config.toml
n_layer = 8
d_model = 256
n_experts = 64
d_shared_expert = 0
balance_loss = 0.012
init_std_router = 0.0176
norm_eps = 1e-05
lr = 0.00576
grad_clip = 2.0
batch_tokens = [65536, 131072, 196608]
seq_len = 256
Below are experts of layer 4 (counted from 0) of a mixture-of-experts language model. Rows are named gate (a neuron's input weights, with its number), up (a neuron's input weights, with its number) and show model dimensions 0-255. Each number is 128 + 24 x the weight over its row's rms, rounded and kept within 0 to 255.
Before each expert's rows: "gets" lists some tokens that make up at least twice as much of what it gets as of all text. This comes from a sample of Wikipedia text that the model never trained on. Tokens count by the router's weight.

# expert 13
gets: "0", "3", "6", "5", "8", "7"
gate0 [ 95 127 161 107 120 139 105 122 125  77 136 114  96 116 126 153 137 111 129 148 109 112  86 141 136 143 165 130 124  91 172 105 127 117 113 142 121 134  83 144  81 156 166 127 100 172 126 102 156 145 160 166 134 142 125 127 100 124 138 127 133 142 127 125 115 142  46 125 116 151 107 140 128 126 105 163 167  87 151  86 144 130 155 121 125 158 117 158 143 116 189  93 148 146 132 116  72 121 129  70 124 150 147  98 132 159 130 109 113 182 112 138  92 147 120 121 129 118 115 136 154 120 100 114 174 126 160 172 140 147 149 183 167 131 123 126 145 147 118 113 116 146 177 171 159 153 105 100 147 142 113 132 153  95 100 141 109 142 130  87 131 117 133 142 138 156  90  95 112 116 152 110 105  94 128 104  92 190 107 119 124 154  99 129 145 150 152 138 136 124 135 117 119 102 104 164 145 150 182 108  85 148 138 108 144 112 141 136 105 135 128 157  80 104 104 143 136 127 130 111 131 149 128 154 144 120 129 113 117 113 149 134 117 144 131 106 116 140 164 140 119 174 156 129 130  93 164 110  87 160 174 129 143 146 114 136]
up0 [125  90 153 116  71 103 153 137  99 109 141 154 116 118 114 177 163 129 125 101 120 152 119 187 133 137 147 137 110 115 137 139  91 117 143 189  99 105 139  74 126 138 133 118 143 163  79 129 134 124 120 168 136 103 108 138 139 181 114 152 177 140 142 111  95 111 128 123 119 130 149 139  95 179  92 143 161 117 157 128 133 131 177 131 143 154 113 135 118 109 148 168 125  88 105 119 135 109  88 141 121 148 143 107 164 112 164 114 140 130 134 152 112 133  99 117 107 137 159 124  93 139 135 118 126 124 144 126 140 108 121  88 152 131 112 116  89 138 127 116 147 146  81 111 130 104  93 133 157 133 146 180 123 142  87 128 121 156 110 118 115 112 159 149 142 110 136  93 136  86 176 151 133 119 156  77 116 108 120 151 155 115  99 151 138 142  91 160 119 142 141 145 109 130 128 135 134  99 146 117  76 112 106 108  88  85 141 114 150 126 182 148 140 131  95 128 135 137 134 107 135 127 120 144 144 156  71 174  81 167 121 131 130 125 155 149  66 167 150 123 138 142 115 167 141 143  97 143 163 116 136  98 133 158 130 155]

# expert 38
gets: " (", "-", "–", " \"", "/", "("
gate0 [126 150 139 129 129 148 159 118 140 129 113 124 102  81 131  81 145 145 153 130 113  73 121 109  79 149 133  78 184 103 118 145 120 124 164 110 109 165  95 119 120 123 132 117 124 133 161  96 128 131 123 131 114 168 165 141 121 143 151 134 130 108 133  96 142 144 139 154 109 128 126  96 101 125 118 160 115 108  86 115 125 119 131 145 111 126 109 104 119 120 112 150  74 133 144 111 195  87  98 120  90  88 166 103 118 104 119 127 118 167 104 115 120 174  71 158 138 117 113  80 120 136  96 135 170 132 120  93 152 136 135 146 125 174 152 155 120 159 147  87  82 125 142 127 124 141 112  88 145  81 107 147 123 129 130 116 114 113  96 105 172 156  98 172 152 130 106 135  90 133 150  95 145 125  79 148 129 146 131 110 125 133 100  98 139 141 117 123 151 160 173 125 142 151 148 105 147 149  99 141 123 110  88 123 132 100  86 100  99 136 131  89  90 113 150 132 121 109 121 143 148 120 107 129 164  91 142 122 107 121 107 180  80 169  94 128 136 131 116 110  90 124 129 104 134 155 125 164 163 125 150 163 130 116 110 119]
up0 [ 99 112  98 123 157 130  93  93  89 131  73  93 153 121  80  65 139 143 113 106 137 112 122 111 118 142 126 128 130 121 151 141 135 122 143 146 131 118 174  96 176 103 143 122 133 146 163  89 138 163 143 150 118 135 176 152 140 160 151 146 106 188 140 143 153 149 156 129 147 113 106 138 119 159 149 139 101 139 136 169 148 118 131 156 117 117 157 136 144 109 111 141 173 120 113  63 143  94 107 141 104 120 138 144 127 131 147 121 171 151 153 150 106 118 121 186 162 113 108 148 128 196 183  93 142 119 128 108 130 107 120 134 163 142 154 118 154 138 130 134 101 123 145 161 136 162  95 149 123 153 198 169 149 120  78 117 110  92  70 150  98 129 118 146 125 125 107 129 103 154 153 106  93 122 136 127 129 156 118 110 165 129 101 100 138 144 122 126 108 142 138 108 151 128 115 103 126 156 116 127 128 125 106 104 107 121 108 123 150 142 112 120 106 168 127  94 124 140 153 158 119 158 116 165  87 117 165 136 146 108 101 157 120 171  94  94 135 100  96  89 135 110 155 126 104 149 121 100 155 120 127 131 117 127 116 140]

# expert 17
gets: "e", " had", " has", "de", " have", "ne"
gate0 [146 205 109  90 143 130  95 136 121 149  99 143 142 120 112 123 114 121 122 123 136 168 111 140 114 143 114 151  96 110 150 139 107 137 157 127 162  99 143  98  99 109 120  94 137  85 117 119 113 137 114 124 136 112 132 128 128 112 163 106 154 134 130 148 138 137 155 150 156 103 145 149 145 121 124 112  78 120 129  95  99 119 151 134 158 150  96 176 138 100 160 112 119 114 160 155  97 148 158 154 139 118  91 121 108 164 143 113 116 118 146 111 148  86 111 145  87 131 133 102 160 175 141 139 109  54 132 137 157 105 144 125 157 152 143 163 102 117  88 111 137 155 135 119 157 171 140 141 149 138 168 135 100 185 106 162 115 119 137 111 146 112 166 143  81 145 145 140 100  72 102 125 127  98 170 103 133 137  94 158 147 143 137 135 132 133 125 196 128 135 135 150 142  89 131  77 110 116 150 127 182 131 152 134 123 117 134 114 128 166 130 147 123 145 126 125  89 159 148 115 133 119 121 152 121 140 129 107 124 105 125 144 149 119  79 157 132 128  94 159 121 109 141 178 185 156  83 165 104 123 124 152 172 115 137 130]
up0 [114 168 152  95 120  98 137 102 117 152 143 136 133 147 120 123 119 145 104 157 134 113 140 141 170 105 158 133 138 111 142 114 104 116 125 135  83 123 131 115 143 134 120 139 140 131 133 147 122 142 130 142 133 143 104 123 173 121 111 167  98 139 110 170 168 113 105 134 126 118 133 140 150 199 147  73 155 107 139 127 130 151  70 124 153 114  95 138  70 120 170 105 118 134 115 153 106 139 168 141 125 143  87 116 154 167 143 103 127 133 115 164 113 137 152 172 129 109 131 145  92 168 120 114 162 150 168 113 113 141 169 149 165 105 156 132 162 146 138 125 132 136 104 120 174 138  85 128 157 141 110 146 111 119 140 128 123 145  89 167 155 150 135 131 132 137 122 111 121 146  95 102 133 120 165 105 160 115 140 125 115 130 162 155 131  97 104 164 152 110  81 111 139  84 133 157 139 107  88  71  92 151  92 121 125 139 140 138 167  97  73  63 111 143 130 121 116 130 135 128 152 123 165 180 137 139 121 127 104 113 121 114 194  97 143 168  89  89 136 140 103 140 120 156 129 124 113 128 140 166 133 151 170 136 105 139]

# expert 16
gets: " ", " −", "–", " +", " $", "_{"
gate4 [132 183 116  94 103 159 136 141 106 119 159 157 172 150 136 145 141 106 130 169 166 141 113  88 136  95 157 122 126 138 118 106 163  76  83 149 112 130 124 136 120 161  75  99 121 113 144 158 113 128 129 127 134 128 130 106 163 139 144 141 100 163 116 171 100 123 146 119 117 140 103 126 162 171 114 170 120 147 119 106 124 130 123 114  98 115 136 108  96 116 120 132 139 122  98 141 102 121  95 143 150 126 123 123 107 105 151 107  90 115 143  91 125 158 166 113 129 107 125 121 112 117 118 121 114  84  60 119 103 121  93 168  96 156 121 147 112 116 172 144 139  93 125 118 131  95 144 149 100 166 180 166 143 119 102 162 134 154 138  90 116 120 138 114 137 141 108 131 142 130 169 162  84 130 172 132 122  94  87 144 101 126 151 121 103 107 137  86 115 123 131 128 148 115 154 147 156  74 127 111 126 160 113 125  89 132  92 100 134 100 118 116 124 124 132 160 143 114 129 128  80 149 144  96 134 113 135 118 133 120  76 176  86 111 143 158 129  93 134 184 140 127 180 154 114 140 127 169 143 140 107 116  79 126 122 159]
up4 [148 137 195 125  87 131 132 119  98 118 126 119 130 113 116 131 101 120 150 153  76 113 141 135 143 100 113 140 134 120 151 122 161 139 153 112 138 122 141 126 111  95 110 105 114 150 103  97 158 100 115 136  95 119 119 135 159 106 107 121 132 137 130 134 133 125 153 134 121 137 146  74 119 122 136  98 117 119 116 149  95 167 140 141 137  96 142 125 132 123 135 128 111 120 128 107 107  99 125 116 123 110 128 171 127 106  98 142 117 136 139 137 185 171  95 162 110 128  91 148  78 122 150 126 119  87 114 175 121 165 106 162 127 138 136 109 116  97 108 141 134 165 105  96 141 105 166 148 121 140 135 122 128  99 146 166 124 116 155 138 116  95 126  84 149 154 153  87 131 118 153 112 184 187 136 135 121 109 134 134 152 117  89 156 136 122  81  88 131 150 154 129 101  66  72 113 106 101 115 131 122 142 117 143 129  79 103 143 117 111 109 204 138 133 122  73 162 163 111 115 127 134 113 150 157  91 142 127 112 139 128 116 138 145 140 116 136 148 125 145  95  63 196 168 140 130 103  93 111 163 147 158 103 147 161 132]

# expert 48
gets: " ", " $", "ร", "^{", "า", " x"
gate0 [121 127 120 150  71 112 151 166 121 100 148 115 113  70 144  71 131 121 136  90 156 136 131  85 128 118 128  82 145 169 151 114 129 121 160 165 137 125 103 124 123 159 115 147 181 105 113 111 123 126 159 147 114 143 122 112 142 145 163 110 169 173  92 138 114 109 125 161 124 137 102 124 142 173 149  87  98 126 124 123 101 113 100 119 140 112 113 123 127 144 117 142 167 109 147 127 141 164 165 137 126 121 143  83 141 121 149 159 162 143  88 116 107 164 100 131 118 110 143 170 134 123 163 137 133 128 150 129 135  86  89 116 107 148 156 117 147 125 112 150 149  85 117 139 138 133 136 130 133 119 150 114 134 121 114 130 166 115 161 117 163 124 179 135 115 163 141 122 103  88 135  81 114 127 178 124 120 120 147 176 157 123  92 103 160  90 104 115 133 113 154 137 114 134 114 130  94 127 115 135  86 121 160 140  72 131 103 101 105 134 149 163  99 134 155  92 147 137 151 144  97 130 124 135 118 160 123 144 177 120 169 189 137 160 105 168  83 137 143 142 107 130 134 135 117 100 145 126 141  79 166  86 123 116 124  95]
up0 [154 123 139 153 109 123 126  83 137 109 136 106 152 112 131 164 158 133  95 179  95 104 128 104 117 134 103 142 131 100 122 118 123 155 116  95 155 129 123 109 127 116 154 127 130 101 105 153 125 113 106 118 147  56 117 151 101 123 138 130 122 138 142 115 100 161 135 142 118  90 123 158 106 109 105 153 146 117 100 109  97 132 156 129 165 156 128 120 105 119  90 155 112 117 156  93 172  93 100 143 109 163 150  91 106 134 180 134  98 100 155 135 118 136 137 152 113 174 158 112 131 116 165 131 130 144  97 138 124 163 137 137 141 120 169 125 132 142 116 168 140 113 116 118  91 103  99 128  95 141 115 111  91  88 152 112 144 106 133 161 135 157 113 117 140 130 138 163 105 104 162 141  71 102  61 150 143 147 135 122 102 102 154 150  82 128 115 124 135  85 141  78 110 118 120 170 165 142 176  90 170 117 134 104  79 110 153 144 143 177 109 101 123 135  93  91 119 134 148 129 122  93 125 125 107 115 120 111 120 181 129 169 130  96 168 120 107 152  85 137 135 110 104 168 118 116 140 118 126 148 130 179 137 156 123 114]

# expert 42
gets: "1", "2", "3", "4", "0", "5"
gate0 [151 139 129  76  88 107 111 115 110 127 149 111  93 121 131 154 132 121 152 129 111  73 123 169 121 115 125 111 102 103 139 101 122 124 140 145 123 134 129 131 148 160 113 141 154 143  91 187  71 122 150 137 148 123 107 151 146  64 128 125 111 118  87 117 126 145 130 109 126 110 172 117 168 105 121 135 163  69 163 131 128 122  96 161 151 117 155 143 106  86 117 141 133  94 144 130 146 111 166 119 105 125 158 123 110 142 132 117 124 134 177 150 118 124 142 135 123 110 101 101 122 109 195 173 116  85 112 114 144 107 142 127 115 154 111 140 159 136 123 113 103 121 109 156 191 114  80 136 110 108 122 137 161 122 123  90 122 109 131 156 163  90  96 131 125 149 114 143 130 148 117 143 114 153  97 169 144 107 159 149  92 107 116 127  94 124 117 145 149 134 127 123 124 163 138 138 156  85 163 121 125 109  86 127 150  93 168 163 150 117 107 120 116 131 128 138 109 132 117  98 104  95 137 164 110 133  91 144 149 145 198 154 138  97 136 151 150 124 168 123 117 129  94 131 139 102 155 111 202 147 101 124  94 149 111 130]
up0 [158 101 102  87  90 153 121 136 133 107 149 133 102 119  94 129 162 103 141 154 138 116 126 121  88 154 141 113 155  81 150  93  99 171 124 125 158 126  98 120 137 135 116 183 109 106 154 113 137 114 123 141 175 139 129 116 107 112 130  78 160  72 116 110 116 142  92 153 151 143 118 127 116 125  87 139  67  88 128  87 133 114 174 117 149 119  99 155  82 124 139 108 138  90 117  85 118 116 127  86 111 126 116 109 143 150 160 132 123 159 142  90 149 141  93 144 161 129 116 134 150 138 145 139 114 100 167 164 112 161  89 140 103 146 100 115 154 142 156 134 118 116 139 114 107 118 143 159  86 127  93 163 134 151 117 133  88 144 152 102  85 116 107 139 142  95 119 114 108 159 120 139 116  56 112 157 130 117  96 126 124 152  83 138 157 111 132 158 183 126 166 162 135 107 127 145 156 140 121 136 135 118 137 157 130 156 138 144 156 130 159 116 102 121 110 119 126 144 162 135 158 108 128 135 130 134  86 126 156  83 118 156  91 101  82 129  93 150 151 123 114 132  89 131 118 125 101 123 140 122 113 175 131 126 174 123]

# expert 61
gets: "0", "1", "8", "9", "2", "7"
gate0 [118 148 119 100 145 139 155 144 138 121 138 113 120 129 105  98 167 137 132 120 119 186 155 129 121 112 123 136 128 133 134 156 173 156 127 109 130  89 104  88  92 125 104 163  88 118 158 150 139 143 116 117 127 124 102 126 129 158 127 169 117 124 134 134 109 118 163 107 143 151 163 143 153  85 150 111  96  80 138  72 142 146 106 130 171 113 117  86 110 156 152 118 157 131 134 126 177 127 119 126 151 125 148 139 131 120 150  93 120 148 175 112 169 119  92 118 143 114  70 152 129 119 177 120 161  82 134 139 100 125 156 113 138 150 127 173 123 122 126 174 152  96  89 140 128 149 153 103 136  98 148 134 153 146 158  94 168  72 130 157 129 126 162  67 106 115 134 148 130 150 155 131 144 164 153 117 160 108 118 148 119 108 112 130 109 133 132 161 131 122 150 163 117 149 135 119 156 135 129 142 148 128 136 133 123 126 119 131 160 114 126 130 151 165 108 145 162 167 119 167 123 165 145 130 166 117 111 108 195 150 142 118 123 197 150 156 157  99 120 143 130 115 116 135  86 149 150 151 112 114 146 190 123 105 150 158]
up0 [156 150 120  96 100 151 179 142 143  88 154 125 109 155  75 142 139 137 189 123 148 142 108 166 162 124 138 122 137 140 114 128 107 121 120 113 137 121  88 177  87 104 153 185 148 123 131 129 111 153 154 111 123 111 131 129 133 141 116 141 119 116 117 120 145 150 110 145 153 129 109 156 155 122 156 152 104 109 107 136 133 147 138 152 141 179 103 157 124 164 162  99 134 141 135 118 133  98 115 138 156  99 113  85 132 113 112 120 171 108 139 102 140 129 139 146 102 141 129 162 155  80 102 116 163 159 138 141 135 130 118 101 109 127 154 149 149 125 126  95 147  78  72 114  99 153 112 159 146 114  91 126 138 102 121  93 152  99 123 103 111 117 120 149 129 111  94 118 125 132 113  67 139 163 137 143 165  74 133 142 158  97 117 128 111  91 139 138 111  99 123 137  83 125 170 137 117  70 131 127 134 135 149 115  71 132 118 133 129 131  85 140  98 190 159 123 115 137 173 111  99 198  86 164 146 138 105 104 121 138 101 124 120 168 119 140 140 155 120 141 152 128 114 117  96  93 135 159 155 130 125 103 135 133 113 150]

# expert 23
gets: "a", "ia", "i", "it", "al", "e"
gate0 [152 163 136 128 157 133 167 134 160  84 129  94 103  77 148  71 134 121 167 150 128 134 132 115 136  94 184 174 109  99 154  97 129 113 169 104 161  81 117 127 133 149 167 136 132 130 156  82 102 156  97  73 128 108 133  96  88 126 154 147 180 171 104 142 129  94 111 124 149 158 158 111 116  91 133 100  94 114 122  91 152 113 117 156  79 117 157 114 128 117 153 122  69 139 120 142 124 160 156 162 156 164 129 112 116 140 145  99 127 113 122 149 114 161 135 125 111 153 108 173 121 157 123 119 158 131 121 113 105 132 118 144  89 141 130 125 145 171 121 158 110  87 130 149 122 129 137 122  99 119  97 137 152 153 156 137 142 123 130 104 136 134 141 102 111 157 127  86 147 108  97 116 150 122 158 148 134 137 162 109 135 121 147 153 124 121 134 113 127 177 121 133 122 122 116 174 133 118 125  99 136 111 133 139 127  81 104 161 114 124 124  92 177 120 124 137 105 183 127 164  68 143 147 152  97 152 154 146 161 120 149 161 142 163 147  95  96 143 139 132 103 149 145 142 116 142 121 107 114 114 155 124 138 102 123 140]
up0 [ 91 128 110  94 165 106 125 115 143 125 153 112 130 156 145 144  90 117 155 149 127 191  94 164 140 128 129 117 140 128 100 149 155  72  96 165 152 103 117 136 153 100 118 112 187 118 128 109  87 160 126 111 137 126 152 175 131 129 138 153 112 132 149 137 135 166 110 129 101 153 120 125 136 158 140 152 144 121 170 110 103  57 120 117 139 145 150 110 148 158  78 116 133 140 116 146 164 126 100 121  96 122 139  96 127  83 149 183 107  97 104 140 120 142  69 147 120 131 129 104 167 106 106 109 144 130 155 106 131 179 106 150 138 134 134 148 125 116 141 113 139 165 143 117 176 155 131 125 128 151 107 145 130 107 102 139 127 128  93 154 149 148 126 149 138 130 106 119 147 130 169 113  97 134 119 121 103 106 192 140 151 161 110 137 133 153 162 134 160 129 193 158 122 127 165  95 135  98 153 108 118 132 125 112 154 145 109 101 122  99 137 121 138 102  91 142  86 122 185 129 100 103  89 106 131 148 123 110 111 162  96 129 123 127  92 124 100 141 119 133 106 153 140 118 180 124  90 120 115 161 111 134 149 139 127  84]

# expert 22
gets: "z", "y", "k", "el", "5", "ol"
gate1 [165 139 127 147 102 106 126 152 116 116 118 146 110 160 137 150 122 115 117 150 118 144  96 173 155 153 109 158 129 113 106 170 120 120 133 121 109  87 101 109 145  96 115 170  81 115 139 118 125 123 106 125 149 148  99 138 137 103 144 142 111 106 127 129  78 139 122 195 109 131  97 107 161 106 133 117 145 137 158 144 140 151  98 142  96 183 117 165  95 119 129 119 153 143 102 153  97 144 121 132 161 101 117 164 132 108  89  97 142 132 115 129 116 146 141 148 107 116 154 166 168 122 128 138 125 125  95 184 135 110 159 134 130 123 105 108 144 113 170 132 129  83 110 126 151 170 141 100 109 128 136 134 120  97 104 124 108 107 149 155 153 162 129 109  68 120 147 158 110 126 153 126 127 103 130 130 130 103 138 114 147 146 106  88  68 153 125 115 177  99 147 147 162 130 104 121 124 115 119 177 126 114 146 174 125  93  88 167 138  99  99 157 169 124 124  97 150 124 113 142 118 129  83 132 109 126 134 112 156  54 123 128 124 176 129 135 159 148 121 149 160  76 126 151 135 143 119 144 101 149 137 112 126 169  83 173]
up1 [ 77 129 116 131 128 133 185 114 128 151 147 108  99 110  80 113  91 111 147 125 103 127 200 163 136  74 117 141 111 134 117  95 114 130 103 130 118 180 141 124 130 118 125 101 129 125 134 150 123 152 146 176  58 148 168 151 154 148 171 103 100 132 123 118 129  88 113 114 120 134 127  95 109 134 169  98  64 103 106 118 150 100 146 115 140 112 121 157 156 113  96 111  84 142 108 122 137 133 108 134 137 110 103 122 113 141 171 107 146 114 133 158 148 179  88  55 162 168 129 120 106 110 108  98 107 127 155 154 150 177 131 145 159 159 115 102 163 122 142 174 133 144 147  91 155 106 106 159 112 128 151 108 101 164 162 131 147 177 109 122 150 110 119 121 118 141 115 129 117 131 127 110 109 171 112 121 127 105 150 183 122 121 129 127 108 161 167 136  99  81 171 109 127 124 161 131 137 124 107 124 157  95 100 153 148 117 148 108 134 143 122  89 123 142  98 137  97  98 118  95 106 118 129 113 135 102 135 112 118 137 114 158 130 114 141 140 114 127 122 128 112  97 102 125 153 109 116 108 148 117 130 127 113 135  99 149]